Below are experts of layer 2 (counted from 0) of a mixture-of-experts language model. Rows are named router (the router's row for the expert), up (a neuron's input weights, with its number) and show model dimensions 0-255. Each number is 128 + 32 x the weight over its row's rms, rounded and kept within 0 to 255. Numbers have three digits each.
Before each expert's rows: a language model's description of what the expert responds to. This comes from a sample of Wikipedia text that the model never trained on.

# expert 9
Country codes, abbreviations and pieces of foreign or non-Latin names in lists and tables, such as FIN, D.C., Thai characters.
router:180144119102125133176167081133173082102117082147081079151121115080142083116127176079171096113084174083122142173134127148080094082156120142140172104174107109103134082171175167145126079132175086133136174134085158122157110094079129147108175096128172163126087178090084145087077175145109106136113112082103120110133119140081151080172171180156106172082157120102133176138152138162078137146114083114111087152113096161171127105177158108119179113109175125171127132171119175126127167134082133114133083107115147107108175132113176122176178174155145112158144175136094135177172110101139087137079140084160132114083086148137130174173088147099098108085130081082095077124172155135162080081164134125096101144175132081112085083152179087081149137165112120110171117138086079143085131176173151
up0:136113169119146120142155144101110148107117100164104113082101141125091142107153134146076125079102093150158129067159083118143067159090121170160069124157139082177164139109092138172128137136134072177148130107095079095122129146097082151148187116144184114079139182104146148159128118121123114113167141153159125086114101184135150210111061140173189121178131127111143102109120046158122090120114147172138153127193145156060157174158166168141136138114092143128090171155097134073114120073138140089065171160137153111116130146146107107173114097116138138133097122141180134134107116150179146097135161133183169094109105195117163105119161064070074141148104089111121184099134122147077105132103076118162155075130150111196116176156029140178082147121129119137127142084118169194110168141097095
up1:136175167126158132133124162114162127060116076165107193139143160157115142100048077067132106099144094159086126115067123102056140173065131116131116174098042128085143150125129131076141152166142181100149120108093097163184160132084146116141132148067181153074199158123109108147083082134129132144145131108137111102095097151153135131107134149112178119101134155109116078115085124199116126114141175071173086149198101104067111094122102097086127117163134147064109065136160104118134174095097161168148119138103092152159142089109124161093119093069125112161109156114140099111098163089184183105140110118057140121110122129141103154204143105085123191095117123137167110166123164164172161084142147091140104154107149117145115136135181122082124128139173167097143132151171117143125165167177084
up2:109142152120125165177112118113093112166126119177102088108131134136092086159143111166060138145161116155107163124086179193088134141077139129113118174129087078118140127125084086141153154116136176150089133124152123144103146158110148074168134132115136092125157154136117177137149068122133129137103160131152099111071158149089107115073114127173125200179179126128129156087140099186130133106153180141082120126135187106087138196123119156163159106143130141056136131126177171158065137218198110154147075096119184118165153084156154103209117186134119128125089116158170189099156143188201131138134160116126119106093152067105106102164134147179092174088143168160165178147087179092090115178169131144155064126108093121186128123105100145127125181117111109147149111150065164134174154116118136
up3:127077132162199189213173120145111160051137184087153127088119124170124127099103117164178178103175106111111145093095073061158167138106098103148188084117105098080136133076142113100128205097084116119193147107100105160163137146186126112179111099111116098153066075133122102097178138143120144105165146156161114156073144074126084140117156171152145116136159138091121111145131127167128148121123137105084137122145114122100104067071180119157144152116153112152195083156110133118155152116170076186126142161100154104108160088153088110155177119128130114171119095147110138167088123215087169077138151161132135191135168151109155170126140131124138116142126153147170122119136139088129158164097174153083054124105090189139117121127148201151142056086153146151145144173134141160120149135113119
up4:118155153130166151092090085140101133067156116108122191094090139104092122159157170132102157123190169158101118157107114141104128132155075136110088138091172091124140163154103078114145092115099169125152108072113122114116140193116211137108134134090097124097155151153148126111195067095168108151172102137132186137143106120152154131063140141150084126150121165131123164103172179129123097150116079118179108071119152176176111155137180114075166122181150153118111069125113132154126168088149135094088147126069106141172135153098090116104169092138129188117197128122087123169111060144107134211168117166125130114115103111127107050089133190047119099156178144103100149132095122086113140132144091183120034079143109114105104171146134113107087077090134180178168138133139172106103136153116115
up5:184106090122119039105129123081043185097162152137133139159085117180137122096143154128128133142126109076147122143135156149170123115112132122192114106070109165166100135079126134088116169086156133107126116112109115133116184141140109108164144126132146112133115066108101159147087138205139188075127200101128087106118083136131114107106095091103206132153101113131126057123143100121087058129131117152065078173101108109142147173109108144120127135178100103068117112152163104100130149100115073144102120118173092153149126175163110113122119114131167157128135173101111103129079135076164145146086088118184121156102167119198151087130137131134143132155110145142103177101105137124049196160156204155150161126125209135154144109099084160188104146118204148125164051129124159150162152178136086
up6:148085098125131113149161078120144156117117035103134097026181151088084153121129097113165139115187151186093139145096121174076115179118143127057095136107125146153130148144152109127134193148136166132131124140091112117080176146153093156127111127175129214170120128128125131129101091079114133179127134143105147222056146143117127140129093102141169135133131136164121162144096180136191061150119132170134122136139152115048102141157189121133148166068124114135044125125147140130198098136129116212125170121145120140063102122157101101147113169121064140081127118167133153105181155147134142128132117127094138104131107138131168117108108178139170166144158137126133159120116148093142189121173150094128155168090136191128157137081109132118200138111137110043195127088114187167127115118114125
up7:124128107100155128067102098097114125088098116077119072144210146141136128153145105174104129141134136150112105250146137069106159123116157098065053145115117132138131126112142118162110169159125145117179142106082136133112123136149117155133187147123094147115192169172151143116164070097061115118152133180137169135127128130088130152130065078138144126104104132146129115155105082134103106121155090138151134146168088157084069122128073165137141136107096164131147135069132066115125127207059163108105135121192102152085137146205088151104109194110078159139147131100127146172077127109116142160133153152114211104139128116180164092122110097129212094122089129114146128133125186089128168196113091100100158126152201147095104155143064085142123138094107075101119115119133115116129116055155122
up8:083141113110106151116167125135094130112139100106149106116095139147158108110164123126112109159179153085144073155122182140134129181099137093167195136099129097123168140137056110152123166190116170132084101168078118170103127142134144130143174149158097162099165109115118149060138085109143106120209162175102125158116065195165157098128106119180143121082187117138175100169119158084132184123103055141162208148096160119145167201127073114126125100098074154163133086158173133166119135166159138084082124141189101090119112084091164158069114166085144161097138108113120150180133083093069143149125100177162094089110135148129175104073090083100132133107145122089146160161150131146100163119063112139161128076085123119162133179128095118129098166113177101095148090176160108092148160118110085
up9:159144074142143113073102133115092147148152078129120167063133137162105087100152034133142121152147164186109115122141131149158140077160176119123162104104135131133118147143141151119084122080123088125168104145090119231130146083136162110119142115133097119100088088149095102139156124132159101157160138105175133122108104131144194146105096112127150115096093162103064106149153104080145095166146122164127106130177222174091140103103138181165172099151091097123143084102080129132118064190169115110140093150105127133110164177145142108087101145127130151150136111088088052120082157098121180193155161184142120187113194072124089119126110140118132115107099041125183102104114077154143177151144127136099161147144073075083190148089120129082180118089148159124173078105161127131080120123105104
up10:072087143110135153140191115109100167119061051145131151069163149112151123119187132083135118080116159124139140155157100083163141089127160096114132150060078148086177129130137061092196171124129127137141076086139167171069170119165133139159166104086109153140153137075171144115154085141158146100072128150169158152149097157125141150184103117118100186107125106128150142153132095145099080071183151132098164132110093073070159192088083142069118090090179128150100117109146082141084168165150170148118158133137089143108088155123032093108092134118116150143106112152075145163131079184139192161155149120153199152139135152115139098091156133118058116109153105182136105133108144132171156160118131119123153139107136141110170162164097129172054165126136147140083128119127144146100146137107070
up11:110115132134143112059128098125081172154099101139144200112194155211143149099157110163156095147109124208119099093144139101102108137106194116136115150092128082111105143098083089234122102112134077165134092167151067152188114116164079047106113160144117114161111153178088120099121121183077145129138124156167116087088182150132125158087110172141123111106143169078072121158186084118168130153093130109154128139111076110156201143086117117158120165154086146166099150100092173121079121167162136104102159133157102154146096124175148109106105121126176143102115104121115170089128070130157116165155089169146165111108150119158183159085120148064161113085072127131113118117169117140077166165135120083109090139135134159150171186089171110173102122102155122183157150148130135187093117139128144
up12:133130117117131150064179113158069162146118108133145134089165145173156124080141134131163139094154130150044130104118137155105174145155182112178113153182097192135081065127141103185121174085139112149157134127175130120129162135151092109124137163114062139092184165133135169137197119115166092153205158139119143128113202152181122142156144145127071107188128143132167070080128149105146118090082144135161167139092108172128189138082140110097095107149095154195116130111132112135133116105084152162160160182193135074125126167081121177059118139118145161131163096132155167177163136108144167075098146146153125090159143130099126156176086164153108162102123201117112163104085154094029149151131065146142139081176126116102154112094127150105100127119124109158118197082138173151120135109129112
up13:153127078125151103093094144141113154070075187052112076104120161138107168138160119135109084116111093190136133161120128133106109129121143217139130164113068082136141131124105129154122164154140132135141161094137120125125144111088143060158115103101080168180116101156214124153180143160113123182118100124168125111163158073129117218115113094110091143152111094084057097088102153132145112090176109150115134122136146150169163140080188171142132162076096101123091119149171132103168130136099103157126095172144089091093161142125065167143052109168121094057088075199117133136123098110149104136164152085126122161110107105169132102121092124163046104089102093151165140092088179103136154152164146135144143125133176190093158136147142143128091169157135118107088172137111079136126087160169193
up14:119216126171095151125108157184163162114152227127102126123157150162121123136080090075098118119146103136105149131123118089093135148141105096103101125110129099124128141168140128133125138124131124188114105068170141102114142120080113145203155172134178180107137057158083157102170120068126114120067100110106113082069022119115134133118145092210188130133099127099158147083110155108188114121159089194163145146118173099079137128126129136084135065119131086129139147098141093114121144053136139112101143152191092103140105145107189115117129133145121079165108141105127131134099208058153093113137086126104106141112138104118177114147213071126118174088189113130141138110122106103123132134186154115177176079136144072118166159135161102114108120096110127088109168130150109149089129160120067
up15:139107136131169112107111155115156144143188119117143117186087129079128148144114067136096160052116143127159170116133119136116105200139126130163103128103145137107116146105165081096158126126127101164139146080150163075196212181108078095118136164116186135173119118124083109142142125155117148098048134210122122215127141117224123138093029078148122101127105099149130087099109146171160126166150151130172125142138113142104136168148128117152185075100080119084124154141099050121140117187112122116156177100093130098140127161103096081147140145115090180142150125127122162139095148144120090114152162097058109150131120125157123120113175088150165165158080096107134145135191079132102161131145133128127181127117149099138118117104098158188193162126115160115190157105169188117090102050119109
up16:060137063152158112169107053147170173171167165164112107123158149172137133155137138127134094136123145156069124104146126204136077121116205142120105115137193125099109119127140104170120157142184136090166161156151131097125164146136107187168196194145143165094163170167073179149137148108093173145068138130096079153172127193163142185097138163115148122114150102097100121168057105095189127173075120119154165125138153120117141128098191130053125095115162142123084103143082133170179111143092133144083149083116109128171112149154089139082083132125126125152152171167134100122158122102149115097083066129137101170136122087153190091103150144118132168140083140128111161134105130115129169137064122148152113173153162140079151123086130192187144115128144098102126094111141164201143166133081114
up17:060148156162120142137112134162080120111099124184140120159117087127169129114213173117080139074127142181135089157143109155091121164107162114120128176091118142133111108133093124118170084097114183117183136040102140130115084091202065136105134132154197143115076144218149133129106178105196131100081117141142125086111155092150154128137080152183099076150141079123140107105166120112177117132104111134163145094106150171099111128160086198122098180171065142103096079092104163102118127077154132135122164114129104153132143097207123107098116132110154086092173099141141129122163143138156187107094100170137145176144146114173118127087057078085214134091088086112146183130098207149138130138128119148141131144104134130085189158112143145143114108110154094097134117124086147144102097131142172
up18:102130094078102139105129132142064162146144173158120130092154133148062142130155121166072077096098087150121140147136162113113115113148146137095131096187184120181123110100140129084111125162174145045114126169141140117155102091169107144083155129120105123166188174095169141109092102070145099127112112152157163116132116153167093162159126151041127153117125081137147107170095106140123150123084136148114142138132129190077132161108121129144076066098096149108094146111121128141243104122139180162126154068172117178120105102120135094127110149162153097104182135135172093113162098149091120153208124160121154179141142149106113100057108093132099035115141106160092078183102138122181163135153139074179143126145085210095103129128091149096146130105143183065165104102126172082140115145152163
up19:135155132143171110148187188134133153107137118116124141172148080165077138113106120186136168154183110153135137186074130127148150142091139164090132112074138103091129142168124088122104210144123179123130125129099143144147130152163132130130074188157115137213173112110088114169198177107151109156151144073111059116159113141134092106146111123132162150089085195094141185085172138000131133152079109119156144145149106173149148068125211103084125149118094131105112129127092147067181149137106137130108114136086160104132133148083084129156149094117105121113106116149074145168159108146058191167102133130097121155177127125165132076173115129128178124115130145179094104150069122095153074088108120131093099169129136163177132084105103136101118126121157144092103137058131122094137145145141134
up20:136169125102141123148130152114127164154143152099103146093116094100171161154156136099146135096149136177147167138131150131177095159095159128151151159150121088125125154120182195144144127134168117129144130143092141079092130108130162162137165104073113095117122133147025124149112128136128151151083079136138131108117155136159113095124153121117158116170129154212111131087092163127193144160067155097170084161147108185067118106070166062092094146150124108130067158157131164146121156139125072172135138075127140128188080122137065070088084158064134099143131136131169115147161148138149158126194108153138140161083146157157065163123159076084129129040137095121091147058100105169133102134074138105123130116112132150196144149209158096125132083113112161112171098202099192164113175139101069
up21:052121153104110154144153092182132137146146108162127147136157073092131160155124087101179125203171184120228129134123062093138117152155167125130204094128053150152133133140139117133188120125128131127093137127169108135109099081169085164108147136218119115124176159094099112123175096096133126068203122126145125164100130097132125165131153168136128141070113156160093126086103142075123162109082138113120085176101063145121139116096159166154100137085067156140077107175108105164122108161098151130091176139174084125133141075118155091142148167198109103164195149135100184098120175104159134099126084153101154136095185095066159151076141138121128084112131097109080062112089085138089135161105089119146155128133083194125149108093101116178148160115115087142104127160146129114125124137097123
up22:112165158110125059099122112104145118118076124161116117115165054146086134166189113116185136141159092159084110099075149151134129122143127119103035205154093095076080112105064088161085146205108134178149144151135112158123153126180150162150129092147142143066154150178107102175091064106115153132100175134138129164148118115144104143172120058132145141118090096122101093106096115084148104099091124152071143177122146125168147174109108149129131117086104121175152088135165189137112100057125146153124178091174103170155089093051135166093131092132119155118122145129098127162116087120134163175128101105118119097092208128095141142157154105172187102132133109081121107135134104150139137149117111196132181147071146113090136164085145095087125121062161120089134127076105173106173143084099086
up23:128083131116111142086112153196104152117122135120153119149094114111093126169181166088106095148204163131108098124147068119165133107171165101072081077098125167103100178117120074166092163155184108113129105137149112144147149103165136115137137095144114128147143184157104101173138167106187142087160135148135137090155119194147112110143106145134129046141116113168156081107119153124152136111193124133109129056143086135116127106130157090152145145183159136175129142219107100157138135207077129136110125141152110179181132107079107170092061138119165099108124178105116133094061175170153144097159107183134058192156191117128155081100109138154094055092111157060138133115122151099138165129108174138129142116065156124122187062093148145089123141088097167143099131161134094131118085092097117
up24:087075176129106147038127107110106118106105152142111171148129139085097112127178151169100177129129133195144126113130145151138150137111057101166101102112087214092113123145076135119122164140091124160134105146089107159177163117121166053158127089134116158109158077129127021135111089079182161167122183114156119183140116160100140133126163074131160091115182116140116079160050109089096129097177136172123087132111109141100107160155121136131208132142056195163124111113135091143092156078092158097119133120156094173121137146108127140151108124112144161115183113091124129164119138047150149101109124139107122078116084103162106136100096173124086183163097140174137102135157186121067133120127097159155094111107115099105155151135067141188136100092106133149146092119149146060106172070130119
up25:133117179119141154111209107133132189138125161180141128165195124087148160069169155140149069107161125188111127112097172133102174211160156136194143089127060166105102164082148162160120165133105124127143130163138142136112083117089135177076063123148151067187171118099134118175121131146214127133132168144138164103125090115148078185170098127154098142204115114088126146101134115132114115130170140113132124093108165182156134113117112125094104134140144108103163173107146140153057086124141143116113130153143115137148082121094108169139124136107143079174127112171145137104120125159158157120147099172137139205173132180132189074179153089202130150121147189173140114053126113155095128074133069149096067112115125129107166085139117120144092110104138158164184135089110140136103103166129191
up26:142150102135139055147153112123090149157145090147158164110145083119143154173138175189119118141106123178121141118164090178126175204186153128124100100135152131113141122098105128177154117135162157218078196102202110160069198137167193101140171145132044103118137124156104186203188113109107179156111144120118148150142077112175163147166124090110166101118151125138116157172099094163076148093124150138108096092104156134128127075119101081153137123158110116138134135113152157135145129117101120087132118132134083150129111162107098226134110170068128088212127140102115149124104180103140105198100142126145135113128143147131135129136137111143111083185136160171065144163147142159102156128152134141120107153175112103117149064084144102137177098069096134072093148118223126135116109136102160
up27:089135139134103127149141156166132143089111155105140127106125118137062110096138149078110094176157072154155081140131133137128134144164142147069144161105130086153140137103137142107128164127136115128145131115096108138104122135121110088101101146138035170145137108094088103089153157100138142131119070099137083158105092122116135124125069084097085109093143145196141130149108090157172149139143102056155106114166225195122125095105167203160158088117119094032161107126108146095121113084104191072235127134177111157094137164092126099128096150124184090142112088119092092078087133131112109153173151202168145138142142059110181178114159179095132150106145119126169133138112080141124095141130122064185145135130167155125084101095115151135083122166053103123133139075158124066107158135100182
up28:149083126103156081141119152115091080159154167169162125097114129130112076141099119098127115085152077142132082089091169174150052174167153156142174104029164114163116106130132171133124132149158152100095135139171114138140182081150170196146150107075077109168113107054112135152120172133130109143089200119139106069109098123174071157111173128176160134152133111160166110103191089118125124164092095132077057181141094126110117112158158121147122133117095131145118110115087172131165173075175129119145118146074093134093169144135154100111121153123145087129154145158160112183102114097130150127203074109111095146114148162152073072116166162138147117124109170093183148122095135140173133142087119181128124123142162125124179151186086180126102103104175122164061191120112159125172100131087081
up29:086128094117100101158099161143073110138183157146120131076170076138133128105098123120129072110139121081113152087153134136140118159104084063126080172121150103188177099132148134139136133199059135153101108174158180181182135110129120130157165186131127121115132150128173150115158087084141067126104147159156118129100155080098120161132174159099116091139129098088158106148129077126090179157145104141109095159093139149094162112113142161060143079201101148135136027201083140130150103103181126060126100101119065102140138167102110144155088126132145126113127085109161096137174119128168141107096134135136161096129149138138071112120100127201155163108105203138133108136203184104176201127121111082087190143126111125146080144121160106096131194089149129088153154111184108136121136131143073
up30:092130084110121123114075116149098118162103188090149144108135126162124147154093126098183076121146112184184207069125105133155070109129057139102110188117091155111171102176118133156129172136131127082160119105155128161083166083145165141114161084177091119068106133153101166095114107160143120138123156118095138099148169134155164124140117167095113088072097132124174141129176119176095156109147149159153133134154063141162103116152154109148099169115131155074131096113118156200140092131115111151147143134149070160155105093140118155146114107123129093136113164112121148157089110148162110104103128161222160153146155120126147100061123159118124187151096133255224082156109073137105147133078083094154126145045134153114090089179112099108109146099106179138110114168137074133161158122142116
up31:211138116124171103109113136147121132094110121162088141127196169168162114179161098147151034208104163163183119148102140189101131135117243132113094118075152093102106114059118141168164123111156141186177108130155164121092092119111127094172072121116110114086179077158179098117148111102193104154119122106120143121106137093148113133138125130140135057090117103112171167148082178133095165142132088128151155135078124155081100146110139098113110125115184147200155074150200106137171172165128157074120130141150111146124109103112114124155132162123089084101157137220118153151127149149166104148137126158102161142120123156133154090175141089162144111106136151099124148142093111109105148141067118106129112109075140139114108096091151135122095137079168217121118151116142150081084151132045130
up32:088110133151091160107127099168121129083148159139108126158197129156092162127099090080138089102180101094155153119160110158117165138124142123151109083144125151135126160100145124103092180149112085092131096134164182124129109145144139174104112099092068155093109140146160128064096130106164097119085163112032132126153154137123115130127106104119085231124139128081147116132140128074094142164129117142098128200100127169117191122109127163189100144174094136135089116157117107177137081138126153036117058142049101130127125136180160088144096169128094142176141108141137161047171082127180159047097125139150152119134126133107154136157132081073134092166074136114119086086085093082087169174149111092135127170075098109149101158087114161048150176158133145144119101104102113117117116196118148
up33:080102191148082106124116126108064131168111117122184115063169150098125150116176197107089122164156115133165144089149060147089162119129127103093087141092106138159132096113043146134054097078156174165077184085148159118108163180188076065101108118135105170119133082138109117122150174108096166106159102161109151137107076126174061100080128148117127087093177144134175137136097153146143157090111107163110153117116172189122119115124135152197084124142126107112142136132127147086125158148136118104081103097155156133149060115082101159091079161143138118183142168115162133059152114146152133099096113141110137124116181096072122140079108127105150113145133149147139144129124109142128171098113175126098137146119048149116159180189118216133161174108122123149135130098147116097110077046177120
up34:148156139171099144139115230107125168108086105169104161090164144166134137123104115123116129076099103149130188143183116138157122072137175138129106110071183153098086164161183121096166132102175150166100175150129176138119149135154091141141112129168146102139122143160136128117117126076110142175106135144174122127129133127160101158122142128099079058130130086114163106086187073136190112164130127180101130145116062093091094149152118153110095174129098080119140105090116105184124146125106170098161083109146115129136076143167110101085118174039121075111073155123087111194127130155078153110150178106120132139154178201141097141168121024162181169153141111146122132139083085171120091220104105154143116109141178175134095139145108167131130121095081106176165100119161148155100146097135149
up35:092119129133162086140137165072038146074139157124111092172129088138110125157128138169103123213143098181062107156124177129152096162137126105096088097148123100171130163149141159094083106175171160074098186095101106135112124173153099070119099134159053109115131116150103111135059163219133175131121097146149183165128055113157176117138189112070100090185157126132117092099118149095158121167124137151126102095180168147150133183137117162122168139120117117159059080118080135103141166185149135110187117132127114155095139065132147168123101126144147120142098080091172105102096060108059104103162138127124134188081104112115126147099148164085124159159112139109123092076130136094109090116176125118152107120100107126128113131167093096091165094128162064129083167149145152115092136084105145
up36:146096124106131150169152128155096081139037074133132168106182134178101157155105185106067081170099152084182137127073146131156138089125109177072127177109141145151119148119186107102109143111167151155145116120199090138135162176150120064131144086139139117142112138122179128135118103127144133117155172148096140164102111219137115165093124132163139142156128091095150113171099163105191146148141176143128164145127103154122088226108092092111104091125107114129146146100171120074119157070087133128082124118158149096173133080048143162094108148109155121078125146100128092140101137092118149110190074184133134074156207124149109116184163129083106110101106155115136076168094124105112150047136130158147129097134089111138152165101137108111125136159121128148088103129064243114128132125101132
up37:124143134104180142128143186172083097087153130128065181125114065160132069178140099099133143178123107152197120135158081145149161150169105115161071124143126093073104159143089096127134104122118176126152090149103115131129152062142194119185148097124140148181159078191125140132096128172187130190144152130152113154090208089140138082150131138071134062122138106132138114114112098166107085136144073115126123128131117122173114163075165099140160112185116108113163094091105105084132087116085119173109198119159146155145100127116117138098176141180116126139169088116183153145126086100100137077119143124128083061104133092160121110109204133181160123131072104147186149171124164113066127121165147190119154096086145094101150137150134085135167098121051109165122098143091098178127140172145154
up38:083154200138104140145096113192183068089125136105094125146205101118109107147137255163150139118143145120139125100098132181141136126114168083184091146142160147157080078114104151178186127110088123086131151122138164102136152108106133127114078165111091079128153156147131141112091123118111091126093126147079165157096069158084181152087114116197124118107151138112164152112157145093144129166069154083117148147103151131100172161091117116083100173115112131112136097092150075151145076136104100139122223187183081147132188109142083148103060116155135149160169077112119132141138095095103160090125143127138181126120091133165145102095112097155062126140076170148148078138100152151104103136171177107147130124098096192182151109093107060138129119089147119106082157092141126136100131163125109
up39:178086149143099060152213132140139187102101119104091137134132084126081106104139099164117101170175073174092149135171048146053065163130075166147083157130155131134175160111141071174122138112123112142131114162104116171107125138111076109100119140148077111132154148066161133148134132121128181135142147122162156116071117096120149095128073114141153066176145181124125115143146115185155199068136183127144104130110142134032144134168157123073110093084096133196094139153196163139119145093156073093148129126113159072019135135112095125124080104130084189128148173152170149065096093130172134058126112116068125146107162142141135122130122134087120145148097087149156107119093137102125114153162140109130121098085135145148141132154131151125112206116101137100123151142138161115111135157106125
up40:186093117125133142143113212144126140102133167129063120106147158129184126124119140107119152122175126123061039110120144081145098121130119100134191174201126152090167133094128076150130161126102112151066110099080116145135151126156126096127153058115088125140106150130113104130131136096129119139107140140163112152114119107172116148138151112172155172103091097204110082128138142153182117100183174147116117092145136094113091147101079137075127117133060099102115113066110140093142135139141110130110101096081125119174149176117122188132099130051162145079076122113155105168136100136086095119104112143169203170115180110130060088110165148179124071144138077077129153092082123079186138143125118122089081148153106149184143122120115170148087223159138112117115174072172146141142087186066137
up41:111106166145122092038062156122151125060114146151097136130075094173125131072130163137184106108134092108136186150099133144139062123144120159091089184152127137152109109091138125172133167130121177068087159131180131113093168141148111144123172156113168083181103096188100116152158145096164140131139148083087089135127103138154086144135135105156133170089185082129115108096104079105152126111166149133084027135128167134132134164141169103128105140085096098138071167169134100107084174095122099084141150134123108119141177066133172140137119174052198160120148175153169141142102122165092223122124101145146121121120090139097132141076131119127063100166153168075171097126100149093130140177066140114107141149065101089161182065154115140110140149140124122110157149164141072151101123141156146
up42:142126118130098131159104151107104137200173088131182143118173150150103121071127080139090150108091127139030101110130144155088161100216121113130133116113183125080116121141127089090123148121112136129132102078077174104137115192163113152120137130128118100145128128130139091079083123165104157144078136107092137122156062118087165135152156150190115115130126132111081193117133086071170096151161120152146114081136078132145115057084157145158118148132129094077087103094117125169155143089152106139125169117119152125143078168039132146131154146127108071129101170079162055135139181148149132132154151119140127142148159065066124080115144176165151117118090203128093119104141091093112211103045191160131182160085118144146130176186151152199141136148126164131122129128136138146188128166157134
up43:099168131141121121163139084062129119150146120154071147126180195127172118162096104108144096122094149111131117104155072153172166115090111059149088178091125179086106078093166122149121132104168124120079137057176184144154130160176094175100098099114155146131149079109148137132152061127175112084142129109167165141104129089118160202106125107097151072154130131159111108114181098138139097094181128101067147161146089105093111145109080135117192144144123115162173106113128165158057141094138134117099146125145102155187078031099107099125139171132164151110107171112188137087147088106166155122128106098109119098139210129149176052096143183108118142155154135118169175153105134139053126148074106127125149127114138188160165139080155073166115107108151162131118105151148152105163096143119166
up44:120098095062136118164099140121174093174111133111158140095176182092154123151101102186110213124125113206161089096132130087080094162138164062150094124193115119180102093078088140160127107115115139151110147133073080100099105106121141149150146166141074082139143073178123125107174141123142145096120165141125190147151149178186104104147074083116149123107082110134110139147126151075142113144163106128158128092123146100160131099107126095104088144140113080128135105090129104146156105136175119087090101147122089146182106125164096139137083192134181112116182110136093173138132124128159087149114131088052075127061113149149147138160112143125137115130187087148112100140094155170069166237148155112132149094053195124139125164153119108162083123165193196105172129123113136119143127120113169
up45:155160162073089128098106125159181079069113173195142143118159134117095104097126101142097107047138108125063115124162150123153124141138152084137152165105156156121166166122109113123090131160124148145129050167164078147175091166139083098105165116148076171155103111158151133178170143125123182096079171124146034117161122119154095204100131104182124124160101118102094127113083076167147150088151192117167081121088125096170090141162139110073146151103132146157088147126091123133165168142111089156107135081129121160116128155126073122115129115123062113133171101178105109106144090106144151143142142136094134066110136116175194139112167063181186137171154110114130095145120137150056126180148145118184107107123157189219115106131140093154167083096118109115122097113168113113148136070159114
up46:104121123134134080111177160144105133152142192152119167083170142154112167141107087187125121165170130129130092114111083126122182172117121143080064131121138113144110191095126161131052107140113118140150092150109109136158122172102167167160051111084101090101077142125160125129183056082157151156086146119167092124162057107069103107079128147166197095109123107124147137068168117092185141143202094123108102136098086158146098092062143110157119189105102133100112127135142147147099069094129158148095113152159109195192103099109097160176134108142124165177128057200086135105130126138100162076128121138183083132146103098078132090113129126085145178104138162124128092170134171192096100139110117120115165063140117137154111141125156103121155117157074111103092124182129146147103100079156098
up47:119140150110061113168199146125154157090086143109116130170124149105161162158181147120138161125140102177151099142123094179153150231139110127127123152105120144148154073089146138137119133227146127147132124092128147095131197158119091142133100090052165145139177121095112089147132089099153166103100096077116174179131116128128127164145165151179120103144155170123084098149121109129151100094151120193166230115114126047118146146121073139138103146090127163118152114139146087129112120140125125107144161108151124100137135106166175105153123128135159115136118141136156095101147090095078164079193120206083134110103152188183095082087136157186157092160118141126125057172136120182115125159150141090137078066112081160125110118143123055098133091121136121147131183187191199114136117154131097
up48:121097132149112109097108126144089148132090124150088163111111047191136092151130117128115129156138086134123148082112102145183187132134132097137132114116130127183073119091144151187119120172155088183143169123113176100168144103159160105115104153136075089170132132158124205174123200125131073139094132080145120079121148113159116153107133081186112130098178130068137069142107157142135184141147127177081172072150106078141133116118118118163187117119175119117119128098165134121116175092074127136107135105155109104118097064161078114139158139095090104157166072150087078100150104140091103091178144117158163135148140174124129120139199110190173167090142142114162182096083162167060092123132146141147105147099072141089192117158117105106130121164166105093202085115141112127190205114094088
up49:125148120098129078118105175089141121129121141156124190118130081088142150131126090116063127143145150124087077207134132054112178150107117151128078151156141132172131154148149119130126114126115124095220139124152144150124129105093082083131090121135141111094106177125122130196149178124123126100111108142155169157114186173149106163094167062131124162157151210122073130146112145122129129197130126128134081123177112221122135066095115091140083108113176096086096102069092136119072119158131121081109159128115147133105161097056141118106096137156096118123194095206199140065081110096106170127157103105167127141125157125150143150123102173112113086137061172110081136119097110169148146162167159100105093084176129119100127168119142100194156125102122166177125090071104154076150138069126112
up50:174101169130080139088102143089083136130134084146155143100082141162128092101092066166105096152144123153128110146117142182125138195125119117124134097155209174090093128164081055146136118083136130096059145159157111059110156090129137200147144086108157098087132120154085099146087151127131120114152059134167196142170093127135177100151125119095080061122127142130162077075108055109119135173087142117129109113179090157135106120112145111084142131102192079102128119116122157172176126182118117169178131095128131128140127102039076164145120162176138121141097149112159087094113135088140115157125137160121094121213111113124097103139162169146146110094149146177100179143175166115168137147171085116140055097126173131137089152165069127178132113123108194145145085069159141134103131137127150
up51:177093113129124121153100093148135097140161148102122135147097092156109122184125121135139112125109089161140130085136112125140163208126155118153164185151120161161082096152111114134107108118060138107174109081192128170108115135125211112121072180107133174167153128122171142076191132088115041161121115165121101150181129116167139118068124103163129069153109125087212048151126193159123122128087174122198112186141085149151138087148122092117107159142136156074102166132134134155150156156094157112098142098156120114182151122113137116156170117140154125106093099152086141078104107071122159165128073065091110159103187163167136067097160046116113094143144129125145145118066131100145123125088129123131122156133146108106070119122060142120116066128055143092175146115089137188147102138150127
up52:082156122046157176053157117121124164160169121072112086141191099141191166119132101070101180126123158173183125153159147172106115168087166124147130059133199114126154121102122128118130057129122166171135127121157177105117102134119105191098098108166099159143170090146077126132100132136144107079117181132188175178097116087074117129111124131114119037145114086110197132175187122114156146098127139112143121179057126119167168119093107142097180087166095162152189141123181094143165069100123101103115162123114170132112156142086175093146131143135107129114129127161176135150163084212149168126119137097116118113135147123162122075085105099109166138120159110115139106165137142156177135143063103142120122136094105140151125125155054070139117116141151163059141126111169100126094126148162118
up53:170095148092068156089139106157087114153146152093081137110106146120089132112160087152134109169106143155089139191133181048146118189144097080164112119132143172095141160106066112153078123134101123178146163122111160080096199081072116157142106157128158126160101174034102145109169140123055129113159093148168111130099146172137132153131135116116122143165164114139142103083087153080139091081090071115071131140130172097108118153116110143137111147139076119137046120084164168127160158154078142140154147113155137056150121131134145202100139122174155167113130069131181105164100097081135117137154125128132158107167136094149105125119107157181148148101155118090116144082145103104147190113082122078178155134055156086094039132112139120167126138146166121057126136166136116202132141113147133
up54:121190138134180179123126115130135040087173129173146124144165146128101139132102130115081092043103102174135160112123114130178049123115121102116086133149130141166086135162126102127081151141119183058103139173120134079149150087145133102176084110082166171149111104114110118158133077106102126127125173091132106056058150110140126108164121112178119061114096105173120095116112131161147122121088108110170173101065158084106139122073102137084119155190131134135145157154080147139149080108138097181129109133140151047128132083117138126151106161100133095104149138119129091086095114125067135085140153184094077134089117155122163114098158105138145111123113107143132135189104148159092073143140188153109150114052142146080126156087143133144146100166065148154124100143201073126135194156091048